{"d_expert": 192, "lr_router": 0.000999, "norm_eps": 1e-07, "lr": 0.00265, "grad_clip": 0.5, "dataset": "wikipedia_en"}
Below are experts of layer 3 (counted from 0) of a mixture-of-experts language model. Rows are named router (the router's row for the expert), down (a neuron's output weights, with its number) and show model dimensions 0-79. Each number is 128 + 24 x the weight over its row's rms, rounded and kept within 0 to 255. Numbers have three digits each.
After each expert's rows: "comes before" lists some tokens at least twice as common just after its tokens as in all text. This comes from a sample of Wikipedia text that the model never trained on. Tokens count by the router's weight.

# expert 42
router:137115116102133152169119148136116130142105163139116149148125138097120105154078136118119162116126125125126101160135103128085142126153101143149085122133110089146148128089151116153109140126125075095112118096121140093097176125186151146151118090
down0:148098151101157150132110086098120143137167112155109124184123162124133149117106134112158156144116130116142135128138120088144153127125139141143089116117149118109129164133111112128125144150136121105142103099087140110142121164128169138130182109
down1:122106164143082089132114081118101174126166086163097136133094143152143105128132156150111096095104100168141126110133140140143137147090098095114112171157131130095158148109165112065104155111139158153121129101145089131115150091112118159147134157
down2:122127121123150122127146128104118120171132181102103159159112134142154152118149102099081157096124138145128116138130155112091117118152138130105096141131127119112133138117160121131102129123136118118128132108120180165144145152119134126097093086
down3:108150135157108105134096158190122172162098107084103064145143129079143130123146109112086130113118122142149122115122116135061119125146133148152105163157146126136139122110124134123102156126168115136150125134127156126135109115120123112130121165
down4:123134105176131118090144170110112140138134105139115125176138145138097136204133120110128124150153108095096147086092113114141120162155121134076116130140141136136119137189135129130145140133146149163093135100147112155168126135106096138112157103
down5:098104186134078134090109134115122089092126128103126124081128150164096139118137156118125146142151127132138169131125094178121133170125143141138142137121111119102155120127097147088131131105146174119127125134120130155114136139157145132120110152
comes before: ".", "\n", ",", " and", " |", "ian"

# expert 58
router:121131130146065143118139152136171114133105119118116140122158112122154126133127111108176089160110130146142143145113134143170151134131099135124141149136186201114141117152137184143178118123156146128162134121117091115158115157120121107165099124
down0:155139133127131115130116132107152178161141125142150145137178098083142083143142126090114131131142099140115117165147126116108126139179135088091153108127150146176130101134127146116118147136116143134143150135112145129155122115116104138193118152
down1:103145158101110141163085087108100097074106130129129168141111150152119131099145092129105148139089167148124133117094138159160128170174101116151136129135197122091136124139154074174161117132089104080147131120081142143120163126156115146132171135
down2:128129227105136124118116133124124105161138126124118132158111091136119124092162091157173136103087132133162141162101134132129132130145145150117157116106140140135142143117107120147111096143142169156097111116095157141092114140162153148140157151
down3:112113161098122101129104139128083130120129127139141110125094157144127131165146100142105148135138154105120108123123184165110145093131170080130114179142156112082165153095147136142117122124145163081141114098092096132146168143156188102105128139
down4:127140106131144125114129078140121146173107150160105128119138088105122117167141153142116156113123131189142132127128143148117162132147119130092143128097147149122134160062148149151135124155145085155140145136110117139136122115125155160121128147
down5:145143143130095143116128106115129138108170128115120144160138167119142148101123155168140099109062130090097123096109129131114111099145132160128137170116166140089109141128162124117107149159137132141157090111120154132093084109091180172120162134
comes before: ".", " of", " and", " of the", " was", " to"

# expert 72
router:125148110124134087164157127097074119125141144128107112119169106132140115119123119074122160123111094133156112141119101106130124122105120121136114112115111119133149107108085070127116154135146084106114169134127101082116156100103117131121180171
down0:168097105104130101063142123139154127090144103141141141133159119152155150138170138134100128145138121132086118154079102156118147126142091147142132159109180148122098168104121090154121063108091125142129110136138103119189103146136114103143120108
down1:137140160102154129135129139100132159103165098119134108130106119126096142151125106133163110158129109127182139140143161144132149165146091135125099148158128137135187177129164132108103163150137103123138079136153133106100142119083128085089104059
down2:135139165132152161145113123113117124123123150181108122140136089107146139129139161170092074101104094103107112139178144126096142129116132113154154137153116139119162066131141103151153146181097089123132126156115144117122123115128142129116103146
down3:125171147140129115111168107108124114106140137085116082107140135125168129159108119073138152120101143099082106121129167093098115104149085168122170126114161141128119146127123105133130118105224118145175126101112098103119081151158122147113111141
down4:093105135145134137149119125123116118175128095155151078137113099142106127107135141157079135142144165126152115122135121085137136097133119154109116143119124154121123135155197127155121118107110136130124124156125163132123072146111103118131143127
down5:100138154091107105107090149127127135094109168117101125195127137112135139130109099136152131135131122091099117165146144180099144155122123105140085131149182136113075127118133128125113114149131128118119110112124106113113131148108122151082145120
comes before: ", ", ")", "–", " |", " | ", ") |"

# expert 63
router:155133114172135122164111173114091094124141118120121146155132118098129144109163144141109161117144100160147141160134132160136126131160116075168120121124099114161162099137100106136082155133121110149123105108133128111103126127157106112120128122
down0:098109158128131113108119108097128118184142144118098116088092109086141161165153140122146116159139118113158117088158095149120114122126116149150131125159173182150120139159130128151111105143138105141141118128147120119111133143138163142128141145
down1:125107119126138129157120126171136130123121153168119137103128093128131151130103111119127130186112102181127123099092147142090129082146121089144095157158116163149109140154121134137133131132128132156141101135124094127147099119155143119148151164
down2:146126154112078185146116102093114180138103102137146127128160093138140144163126125129112099145153111166112138146122127143119158126140151106168119140154144095120151099143092153142102148085098127150122128152150100107115171117134096124083143167
down3:127154110127117171118132066124109180103138124132125119127145103117139109117108144114114124193118073101169096142124139115115147122108161183133110160139133128112139131195103135083147170132119105104117166141123095124120114157202149127124117122
down4:176130108122094121140099118131112116134141138111125130120147141148133152100080157101110158097147109147138118172127116086107087079132138142155151145133118135125175101114107086132126142167157131139156120148096121102114118171166141153093116099
down5:085138160141142082098174179128132122159124142163126159119113158114125132126156145117120142082124130163186119122113108150123108157159115107099166082127149139126165107164096172113118138113166152092088113102120123127116121129136091125127101128
comes before: "2", "5", "1", "00", "6", "000"

# expert 25
router:120136123158201093140171140081129127112129095129113113136169079156105131151126126154155104112125120076156118142134125144107144159067144110128123108137098106122107105100130144141124161108106172127122095113118137136122130078139095145125107112
down0:092148171109111147154108133119157107104093135125139149159110109089136143127141105159097128132142093124154126130132125131107164106138134197148157082083166100123142145150104134169152111080123129084087133103098144148137113090115155100181150143
down1:145136134133162134142137158159155110100108128139100105072122106123098136140147121162098155123134138131165140147120089133111140138112068166127141152087088149148128148169125140115125097107148145131178115143146113151125092111103160133087125126
down2:139118130100149122145131133113101151110128105156141139161117141147121190167145122125118156132121160153144109113146142086134132101124139063128116115142141111126127111118178123125153105146135108128108138120155156090125097129136115181123147118
down3:153146113118140111154179120138160077124155069115120104131115100122119081124078165137125095141113145150101121109131111161180148111107143117136113168145162116129135181125127140151170120142146094146161135092111133089115150110087167087105124155
down4:132089112139164099122146100094084124144132110150112186121129116160116112158132148129121155126136116138120129129093116134161082113125120123070123112135128137149109131140138138125148092098141147142165167113119149146111139072141139109174091107
down5:115088138132075099094149134075139146159126096146142154080149116162170130136116114086156100159144123112114182091112107142136115142131147147136156107151135132108132123127132160128119136118150134117117116123134177145105119171104173055076135128
comes before: " | ", "\n", " |", "| ", "0", "; "

# expert 3
router:132121127147176157117094096113106156127127149114087131086083138151116105094113118134175097151105083121102095094107109100160142136157168118144132172104155132133104124123146077157098117111124133144088140160147120176128088141156150091157083172
down0:158137155155153130113151122120095152159122127114081120087139172109160139148157091087133115141142127139130094111151126168114139097136171133120130160119096139081108098104137132121138100089087144163124131116137207162128155119153063108131107122
down1:135109096173116141119126131122132140141123126133142119138101144161105122090120140102065156098109112153129126115151171099153123129129163100066124124138109207111110130125177115146128105159106168145115134116118144096098129115117146109124133123
down2:139135119104152176144080106112125105083137113115108120136063106116149120125106179138132089102148163115179101125141105118153111090075131137173152126143136131146127175134110092152106094124091139115170196133055093120139100143093172101136126143
down3:139121161096106121119128111097169119117112095155138073110110131133103092129115160139174115127177132128130113116113135122178137128110121121127107133168183145136120124134124125184119097129120143158111096130140143100119164142071137149142134115
down4:125145132121102086127152130174081093142141156128121171098118172145157088114150110161115111110170100145113170169155150152119149151122130143133118134167093144099123110117114191103138097128121134139147132117143118122143158154147097156114157163
down5:138130108141118137133133096181113130129170099098096110138137121149155107106157149131128102173158088132158160124115112172157187114151082108174083130078135102099157125143115156145116126097154164115138083115149130117127147121119113095130130118
comes before: "\n", "\n\n", "2", " Best", " The", ")"

# expert 62
router:142137161123119129105137080131097141105103117149154136124144140119119131157140120143119143091117136119126139123159120123114081156126115112118132115175113090120120106161125104131110159152123183133144157075156108148086148158165161135091117135
down0:112104092156124072112161142122182131114160159136090109139105137126119142148087127115150137125117155140142095177146120148121126089145110136077127099091192112151140122121168131120114145107160116158152162103125099141128135157108123083163069087
down1:092121140112147116096090122097104165138111166112129145113142110168111139143128118123111130133098088069142094106168139161102151131113115150151165142157149122158145153121147140127147127112127165163125152120144129147104101052156138130108129075
down2:161119120153140118079174121149094137151164114127064099136136153142150120158093160129077178142137147158129133150120139114110153107157112136096143108124114173158083126111164142136123133133205158153110147095082115153108150116157151127150146112
down3:131101152106121122121100107111187101130125113170125134137153122128146128122135133133142098116154142101110093105141142059161153108119128148095133140129132132108115111146123144133141126176124149061130152090092139083190129125179124133105129158
down4:134060107135106160121137123124148104131129135150117109103119144141088161116145120154144124114126119124147090162078128189135135155124126173130126108133148125135144116172122140135115122102119078149089156136150101155112116150133137127096133140
down5:120140087125130136108127131157076122114067103137146146117151148108133129106165111164125094143157136141102120168131095146104079127155150139113135084184114132082162110141111126094081127145103152101148155119129147154132124113102141153142115119
comes before: "\n", "| ", "|", "|---|---|---|---|---|", "|---|---|---|---|", "|---|---|---|---|---|---|"

# expert 78
router:131155125100174139089099139121109096139169090110077148063147138150132093100118155132117100099126116065124118127099145136113107116173115119143132114127107097197127156120104101124104142090152115126100105114159130099145143131115104136129118144
down0:100091097108167131116110108102142144084157126137140088146122150129132125132133129126097121136090159126105119153149144111073108163108099097134082128162086191138108105095128124112137107105136111139154132113126153115136116117144117125132167091
down1:094129098123142127170151114159121130122164149134115106096102125121124120131130108155107095101157070082135142141144145080151129113142100146098149131118151106085144143093157110126135121116136197130118118130111148121165111136112120103099159173
down2:164110147119174101112150126132155112152121127118177115123137087146135090114145108154111120100108144139115137128141161112114111111106142124108131099128082120134146110152109138116141113161115165177091101124127113144124115147106173094126083131
down3:112167152070150103116114135147085140085154092187102109160121126156144176120134159140061121094145150107155127139128118133099105127067189156117156104142092160112106130131128143099108136133123173129123131131081109140175124142134085113106124148
down4:131128144135104136131148120181105120082118151128143104147159140111159108170117096159102125134108155114129123116109178163124130129140138128121114106147137108105092067102175156123140159114120094147127152136136122151125105098143136127105137119
down5:135144132135139161082153128121146126106111131172109136123144178129129078113161140099184135138152141118074175146132091122159129128088132123147112091150131128126110189110151144146102109100160128134174086138115093103096126159140105113115125122
comes before: "0", "1", "2", "3", " | ", "4"

# expert 47
router:106161133119165164131138123086146162127138133124155090157113142140108098127175111138140111158100138111101154125162099086143116115142176123116110123147141144153147101145133106139132153119177090121158132102099101124113127158130145148139089136
down0:128106127104087118108165142106100132122136136112095144148140145094150075107134162180086133146161161120100154109132105141133116110170159107119128142184121171160123120133120148132082088142121132131136103141159142105193109124168163166105168115
down1:109138148103085135120116113135125127093137111064153145106127091097117155098139105113136135144165112098099131162106095105124105107109145132093125135133108143131114105129153120121103100138146191154105129159117168152091096155142142106172134117
down2:103141150109116118142107099146105123062110140111137116150146101088134100115136110111110125140128118114119121169152148116127121121107125145121161112136145111102142130132146152137097117121134095182124134119128181101094125129113104078088120148
down3:103093143159125124110166158118112110137138153119138123090089154135069161139184111133137170120098175090171111133142127137173112156141152094147114143124141072152142089160124113139086142119120149148112132147151103142163135133128102156130115150
down4:129080119128128109173113107126079181131139168166114139095112150121156175097152127110099140156162127102150165154100137114136150115063165169148132151143150118159159138139165128136112082116129116146125141088117164147089096118166096120137139119
down5:093115132130160108114107121126155106133145096095068168108079151124161109114112117148096129186163096116128088079116106134059095171155138139093098142136133091106149155144143126151106132119125119111159127115141131094162117103134183117124174120
comes before: "==", " ==", "\n", " and", "===", " ==="

# expert 9
router:162114132137150124136120147144106123125133130099083122099147150105153145117141077105163165143121116168159113121120120097143130142122113085172124124072130144119138121094085121126084150129128117100135116114094127157098130171123144144157150153
down0:169151166100145112091089138119120146102132116135139146118101155127136091139126116109124141119124145098125152141117120150150112127128169141119145114106132118110173118131183110153158148100091180123174149138119112131138109117128175151097127108
down1:106158144126185147163138193094143157157134084106153109099113131119157167144127140114110130133076173151139093108134113149096120177134145098157106075141096117128082174098159107107172152151107139119172160147116092108093176117137119126143137158
down2:129140105161105162117121173097151172128145151150153122107144119177124153097140129103147105150138144142122090129112100099159121133120141144120165115109125160120102137120100107118124141148153109151125138085144126100085134092096160092119151112
down3:125125117122130148153135133132170126164088114140123124108143108155163078186113127144124100136069141107114171093127097171079120097099123115097104167150068116124137125111144120181133097123123148126157098145173099124111161111133149141132134119
down4:125084131131128130094143142064118162115104106101142117123130083105134105128140118140110154086114137145099110155161086172134114111078136103085125139132156136147129127140170113097120122147114130131092102164110138127154135183100130125126113066
down5:143123134077145094130135138112145114139084105119147111094132122112148125108155136123109124110124110100186158131128115115124087158130135100180119139117134126145162187119125129132094148136151133182149164160122123091101078104146114122147134141
comes before: "1", "2", ".", "–", ", ", ")"

# expert 20
router:121075117148157116161144105136084154086131135142151123139141129137107173146156125146160119093156100147120133167105145136124159169116154092126166135152110107166132139126154125163110130130091154153120111127122143111069155119143100125099091151
down0:129103104160133109133122126151124133136143095117113115147096052139138135115143170154120149137120137130132133117161167130147120103130127112143147144096105106158091119123115113174132133112152110150142128137134157163130132195149148139173108173
down1:125136128114107109102104156123126126143100114080152150105123134114098147120099120121149111167140130183113141114166146129206154164121099123104110130104101088149161144134088177154115125126161128138174136144095163104129090100160115101113135110
down2:153138148102148121138087153127155108132113061134106110117128058179106111122106146137083145127113170154095116087126142136129131096108100158141132088152171143123129136129122130124133129156110138118115128121111169116135163075104118130156180105
down3:143118117151137136136154147116096131089116120116108110135146139122111171138129118114115197130142118136141118129125132072086114106106129126120141123145152092099139108129164144110125125114102085149159110066160132158108135161119107143069110141
down4:130091090111098124153146129136141119100124100112180157147112118081090128198104116138128121113087161102180107113152103139091105147152107105167151140151101106109132118168173108147072153091104140165115123127096114126103185119148174148152117106
down5:121113157056135148095103085110073109097144126119095135127120145159110147125195102145167138107125145119119152089132148081135179097160176132117149115078084159130129098146137157127110093128149131101098110165159149142159173094112147117146135089
comes before: "| ", "|", "2", "|  |", "- ", "-"

# expert 24
router:121150115132153184120116140092093138136134080179144105133149151148133160146131134123114101120128097126154150124144123091081120115153155102151156089150122104136117122166100111099162170132127129118153110110108095169076095090126152126105094123
down0:121146180152120098104123122155103132150114082166114089109142155117155144144143089094122147102104127141101113125130100105100162110140128116128184128133146129121110091095133094158173147161145164111128116197097132111138131147107122152109135139
down1:133089145136175135133163155122161161166103118142092145131134157142147139111137144133128108139126156110157116113142151071136147116101094123170166107084111148102118094112126087128146165105116167135118133105150117107108122143148122139119159098
down2:164155136084126147104129103154138119138107108102119150076145144144136133169123164149134110128124146119136146154091133103149146121112121129136146153148134096119117151122089128123151160118117087129122149166147093184138115142124113157098129120
down3:132191145082109091121138164147141130165144156083141103145137167138114082136119106114112173159152099142125151101149153186147142138116133174150094148125168126131169098103121115131105117152136085102137137114137136116151122118122100128108117143
down4:110142097107135155141149139123136124143148133159107084105192118140101111130166093152122083131113103144132133132078117136128104135148119155140127148136127154176090119119128171122102101133111184107132087156109129079135186128113156123141140107
down5:112151124147130085156137106137124155100120135130086096132111110138121155144109131137074126144161181155128113124133136132130117140144140115179103138135124137161115158152097118125127102123149134114083120103146094124097110095152129115139130131
comes before: "\n", "\n\n", "; ", "=", "===", "=="

# expert 34
router:116141113128145153124140125105098134145106106138154150130133116152109088145146132150128100108115089078109127120084157046105114126121179141144145131161120115107119130119108085108161170141125172121116129107153136117085118127160149151106108149
down0:094100115143104151132142132134102098149162143099144133159126139092092142131075129144100127134151150112115105116134119120156139125139122111163126135100131136116168146154134153124128146150117102149080081092120118145075117131173126152112167101
down1:128121127115178130111112153133137128109105178143138091130122139111139113148115133098149134147110093160171156167117112142133102116116151162168108131112108147120159100124121150175107104112081123074112157117122101156096148148138097127145153142
down2:131112148130153102125158125119117145133060164162107110152155138106146143119123107110116071122117105128122125139159120141095093133103159131139119096175109137133157146154153104125131128128118159108124131135155165180142140148170165125106139086
down3:137165120176084122118119123148101080120121126095084130125200144119124132158134109098137131121135139189125127145140155145144111134146124143129110133108159112151116110132110125127128123110111104132154139115098105142126106097158192103142122102
down4:122091160083139153147147140152146152100122116148123145131149043124139122142103133164094145163122138125154114144122077105107135145130103171154139124137134121119135103089144110118159111129129113130124172118135120123150126167136154174098113201
down5:155153145126164117141083141105149183125144128114157111136107157121088142125138131085085155096146138123120133137174154163155140137147110150161095126127138150123151151141132134119101131090085105095139151094106133105122085113113160135137145075
comes before: "\n", " |", " | ", ";", " |  | ", "; "

# expert 10
router:098117138136106187128113131137100130110133124165177167098110142100143112155095083143096154099098107147163092141150150122168117127106152116150128120132083127131113135173129159136121155159118114120114159138126056122120125111121112104131109149
down0:110116139149090108106123121144149116107095116182107138140154133170170125118148131127115142168121123087087147156137146146100138138173142116127139129131136111132104090182163146145147117107120119117115157139144150090106161105118164110124076097
down1:099168150118132130118129103134049077091146121157098135067162139137052127120123114162113116161144118130117084116119170098160070121141121082162095143148132145164167124096139155100099137159147118123075114130145175119153144129132133139133145172
down2:182146109113125119126112134143075110143144125131147138126127112159143129142136092115088114110123150151120116118139181094127138154104128112118147150114146115146116134105078133112103125103118156113103105105151158102152100121128118075112153152
down3:124105162146093142107142127151099131128141149139080119123109131119144130101096111145114113168170110120136149131141103134106128172138135141127068160131127163126170168108129099130136173125185135138082084099162142121135142120078139124152143122
down4:078084107106101110128140120113122161153105141082158111115109169113105086152128149133128118125109141119159152166139152130130128128146138138084150161117131100081124151126120126076122146104120125139147184140196175177135137138117128156081130129
down5:106143150132122147134132118135092124134090101106115153155131128083095127113121157160158098144113110115108134099113108143110146159076138129116132118132116126164118136117085119119136152118146158113163101083103075104164116123116150097123137148
comes before: "\n", ":", ": ", "1", "2", ", "

# expert 61
router:175120153134141113191120103087077117128116145162065101094131091136134166112109157128124116153148115136161111139118177110111116105107105121102098093100143121159161120130095130110117093154109114139104105152122133114116134130105150142124132164
down0:164133107113119130139122095143115130161146101120122147093134183128097139098120130178122130111116129124121127153121100120106159106120119096136137145098121148127101144151157158135084167144110125121077146131114044120151110174093122152109153102
down1:118121099165181157174129143173123120141122107115128132113126166092119154100180135151111111140098125105079148115142100144111145127132140113100088117157093169083148121172149155138126123115106139084125131145124138127100071085169139139150145152
down2:087160105177133152138144154134129148148130168076122119124135116148064098116148109133110142108115128146122144150104079137143104141120121129177121150128117117147090163108128128134133084112138141120133126111081153134169126105124122108110092190
down3:136109133128114108154124091124089134107110136127158096049104122128132137103114125122111098134145125161124093145124132155188112133100135099096122108123129094140115088148141108126096091138092132142147143125155151127133143134133109056129180121
down4:115107133147082090204110113068141146195105118142118113106160153126129079123124108071117098116120088160101121112112115136107108129111100093122133099120155112162136137169129108178096139153128138088118160121117129114156154138141111099104086142
down5:116177143154128125120086146117145139154184088097122134105152096125119123131113152161148122126121095116154149102174138106103110085140129143156152142158112134086100094089078128138117131166134123141148137115133120118122147116154133141122133120
comes before: "2", "1", "th", ", ", "–", " years"

# expert 28
router:125118160129124117119135167103084118142122083115107112102144110141168116130104139132129160111150107123168094173115108186109133131127131080125139120135096103145102126137116150177114158094113158151115109096144127122157161134158114134157097145
down0:131141160131154155128165075109148114115161124136151087119146149097094153095147173151150132136182128129159082155136117105152150140110174149125105153155155102164089133097103109125120090145156133138120141146093121150159142104151126154117127136
down1:152127088139106124149137181129082136089127137105106108122122122166128126150170126156116130067104109131138124185156139149120101114115130166122094167114096112148155131166179198157103134105139112147129125080096128133117138078129144164135126107
down2:118150131125159146109130089109074198121139137113143138119134117159058120126166131143127129097156117145122135156156098088150153123113160142123131101147111110136132087160096137116160119151105122090078114151186165133150131105131118154086117156
down3:117101106159163143128152099167169102133160113050152135127100134156134135106122150136149107100170133150129071170108104124140138117148117131109157139081115135145174119101128145142137146107165130149111092162114159125103146057117121087120121129
down4:147124104131122115122155108128175126137119096094130138091160118126162136115166145136148125125123134109138125105111168114164109130122091103143093092158128111091142105152135135147086175139100094130138184125145148147128139141154109158157144095
down5:114115110110113145092136123142153097127151076111101119111100111110148127129141119143115154096108116101088176126100107167087128099172134118186128130155109122131080162155076126130118142106162120092142147140136104146055113149142149124132108131
comes before: " | ", ".", "0", "; ", " |", ","

# expert 36
router:088175109126133153160101115149110106103160126120148173137138135127140113144169149109146132144113103129118112091136145090102138148111098122122138133163097134082109138111138094134151152118158071126121158111109115129149099117140131112108153126
down0:125086132071149135171137165131132115109112102107118089108144121115143118131140095152136105152102116111096116122130075152130166116167099089141146154159117124152126165127179147166146133085144129124151121121134086068104109095139145073132154143
down1:166093147117078119162147139119141125159082134095173103151115141079114119108123105149124124138120160116130074143232117115144135122110162134136146108156133151104133155126148134130120121131105138143117148125126124109158134144130152111148125145
down2:113180151120158136138145132105115128147129143162137183129086136161092127121152094188093120127133168143133146151117132127090147102117121082123115071110091139138124109167082129116170126143101146129142111160148167110118174095110126151138148132
down3:118148106131128153148146161139113098158141131150146146103112109139112153165128144160090098120107121140111124151159139122144087099166167106145151068142146088141166118163159129101179101103145100076120132088116127115097148132133147182118151121
down4:135148110109142137108123129120107153154157104135133131126134116163125103115115140118138096136119089150110097130135117107160085163135109117122129138149139137074104128155110168090149119148086116170104124119102129141132101123149157095152130104
down5:193119134146097128134118165079142153127118111121142154101149108048133144115119115096164125127106127110100097119081099118111153144122117138139149134103174133110132139143126147141102161137134107107164117143121153179103147125124107137114131174
comes before: "\n\n", " The", " He", "\n", " In", " In "

# expert 65
router:125104126168139102121159145117121161089142084157080120111165142141119170154136154172107144139179101146107120156142121109095123103101158123088111130123086110145136136126144061167104142130129112105132137137162147088080163113103144115122124159
down0:116124156191125095107143101110107127132103114123132153129144129158105105121082119120121065128135156119088123147116130162109130131098116125090130100090096134157145166136145140154095182122081084114160116083136106167126137146185146074105139127
down1:130141109135080121147115138161087121147151089176095124164151111124122165150142127126122108168128132121133124110151121141122144176086163125130121141107150114102102077149125105146162148095084128139147188139133146098173118204183129125124141124
down2:137152107108134146090140170130164119139091129114129142109190116142128117103113144133135143125099139177063135151123116064109131091108130143125152107105099115118088127156181086128150126099108178142157147155186101134143131139166136112158122165
down3:094129132113142153107123144151125136165124116099127129107125152159113140151098148136137117087117136112140112166116109103155091109159100118101124106142169123134135116128124162110172112138102101128118137165163114190176131128154099154116130151
down4:148128141093107119157131118127107130091129129107176162091128150096154084147149143124089136109114147152149134130145124154115099120133109122149131134115079150102187136131171160102134083101130118159152094144110131177132150134134152109147149151
down5:142130143149128150098146137088128167102114129107156107153101133113120150124109119158146161156160104178135128114155155145136160112117124156162125129140129102157130128210154098151115116146125141126149152095109127095143114133153115134135101123
comes before: "–", " | ", " |", ".", ":", ")"

# expert 66
router:132144123134146110160095154102106157160169108138075118126136128161174117109147153102114128134138142129139099126121110073138118114132120096161144092105120119152159134111088137136098158118099115129112118135107110164077150149121114173140165138
down0:098111079124151100141155144140132155109125079124117126134147128131122099108099124111120121095191130172173105116125168136120164154133128153125134113123089152148111138138113150113125127108129131135136173143115118120119140109162115118100106102
down1:142139158119151134135162112132155103165146141111118111092134125133120087113148128106122135147127096127108126135089146159128104133112128081121119092132077145120108117186134074099161149134171087135115115109123112098121114094155127101116110123
down2:158109133146101134140105084095138123124108137114138159112139121114099147146201108134156092136155083090104098106116112144139101101164139143141163100143144162132142178140070117163113131159112121127124075118101130151133113103128147157088133093
down3:119104105118146134119083111143129091155134105148154087128145128141100130136097117099163115134117130128130062114147130106107095092120152125143159086123152128133145132149137118129151074180151115099085138153120121125141123118130113142083127123
down4:160144110123128147109127142133082085098087145149123121144107135111084105132098133120129135164135137113119118111184095116108154098133154121156164085098122177085086158146109129122122132151138128112072094113121129106137122080152124132141110114
down5:158156173139088163114100136173150126133110153118129088183127099144136154157127137163144098136124124114111130131096099195152145127146120149159098113147134121137109137110156147121122092121111132160125131117166157151114127151158096111152090125
comes before: "1", "2", "6", "3", "4", "7"

# expert 30
router:104157139157088127139147107136108083142063160130138150161161164108095107135125116158120138087116132139129117144104129117118139110100128150119118145136151091132106150168171111172096137142113118168137156102161103111118154157191106110107107122
down0:143117140166149134115096134121147134107167093143143089120139094121171100134174115135085121113098095110100087092126150114143114083153150111136137108100100150089107106119105117148133123111153114138126100116095141098190142147103180108148112159
down1:124126115117129101161170114120114126066117131117089142121136136112177149164108152168080140132130120136152149140146116147116110112165115130116083081125118106135154129112150112104131141153135107105108166110099112090157167101133132146134135117
down2:118122115130111138112154115135116130131111169117150091143134142099116154124121116155117093146181127138172137152111156127121117144114166140139100156122127137179148135108144143111119110108134093106124160141190151158124125083121139126091079133
down3:140132163116122182140106092122088142156130085149133147131172140136119099144103144098138124124141176117122148093114123101118135117146115122135159152173114087127093138159178120121092133097127153128116094102155085145106140083095100138146129102
down4:186117147100138126097123136140077101159098144098117146165126091160119168155143092125103124124142106107142091152107162131105147135144134148124121127113134119141074137126152135103112135137146150138106139119156122152150148164075194108154140117
down5:149138130115104130165097119164142162167175133142130121121132106100112124148147131104156124128165085152156130097124153131123105100103153131132095137170122126122148160095115134141150138125119131133161093111179108122137122077131103097129141151
comes before: "\n", "1", "2", "3", "4", "0"

# expert 21
router:104118161157154123140126139114126103161112156141143108110170125122167123130136114130139110107122140139153128129143132126085094129114124119082104107176139114181137153143150106152166177116110119174172096097166089096116105129173128136140117150
down0:111155134189105100134141128109134158137132125139151132126136131129175163105091142126137109161112121125147127109158114132101173110087141170118134086149143100137128117141137109126148115103133178143128099135134134114172149101162145097083074158
down1:100140079135122096175133080153148123166123130161143125114110149102118163152122131132112131121147163106101116136103159116112118116134147113134165142119114129136151159090093141156099107135123111111112131088095097120177132138136195113125114131
down2:125081114126146099157127134173121159167125134121142125188129158168110128124116129106125096128150091111156094147135157139152132084124142168111141135169173137149162132152141123098096122128112142130153132148123107151116113135150148108148121106
down3:175086149168160132103130154138143140148142178154169149091096078150123141140090109149164152118133145115120129122144119118132109158137099108127107127115131176089139103112111136100142105103118148103128113149105185131121140092111115106134107133
down4:135133128160115140119109178175187120170139163107119145126107121117142160107139115150150159108166096134162141184135096120106136078128080140130092111101147142135111138152119126124109098130105117138119112086144107127130110150130101109123136129
down5:107131148164169115132165134142185143159138161120087152135055169133122122130111134135109131123112135145096136158104111175130134153137144149148137119132133132127125120130097113084098143084186118128116123138152137135133101127073139134129131149
comes before: "\n", "1", "0", "3", "2", "4"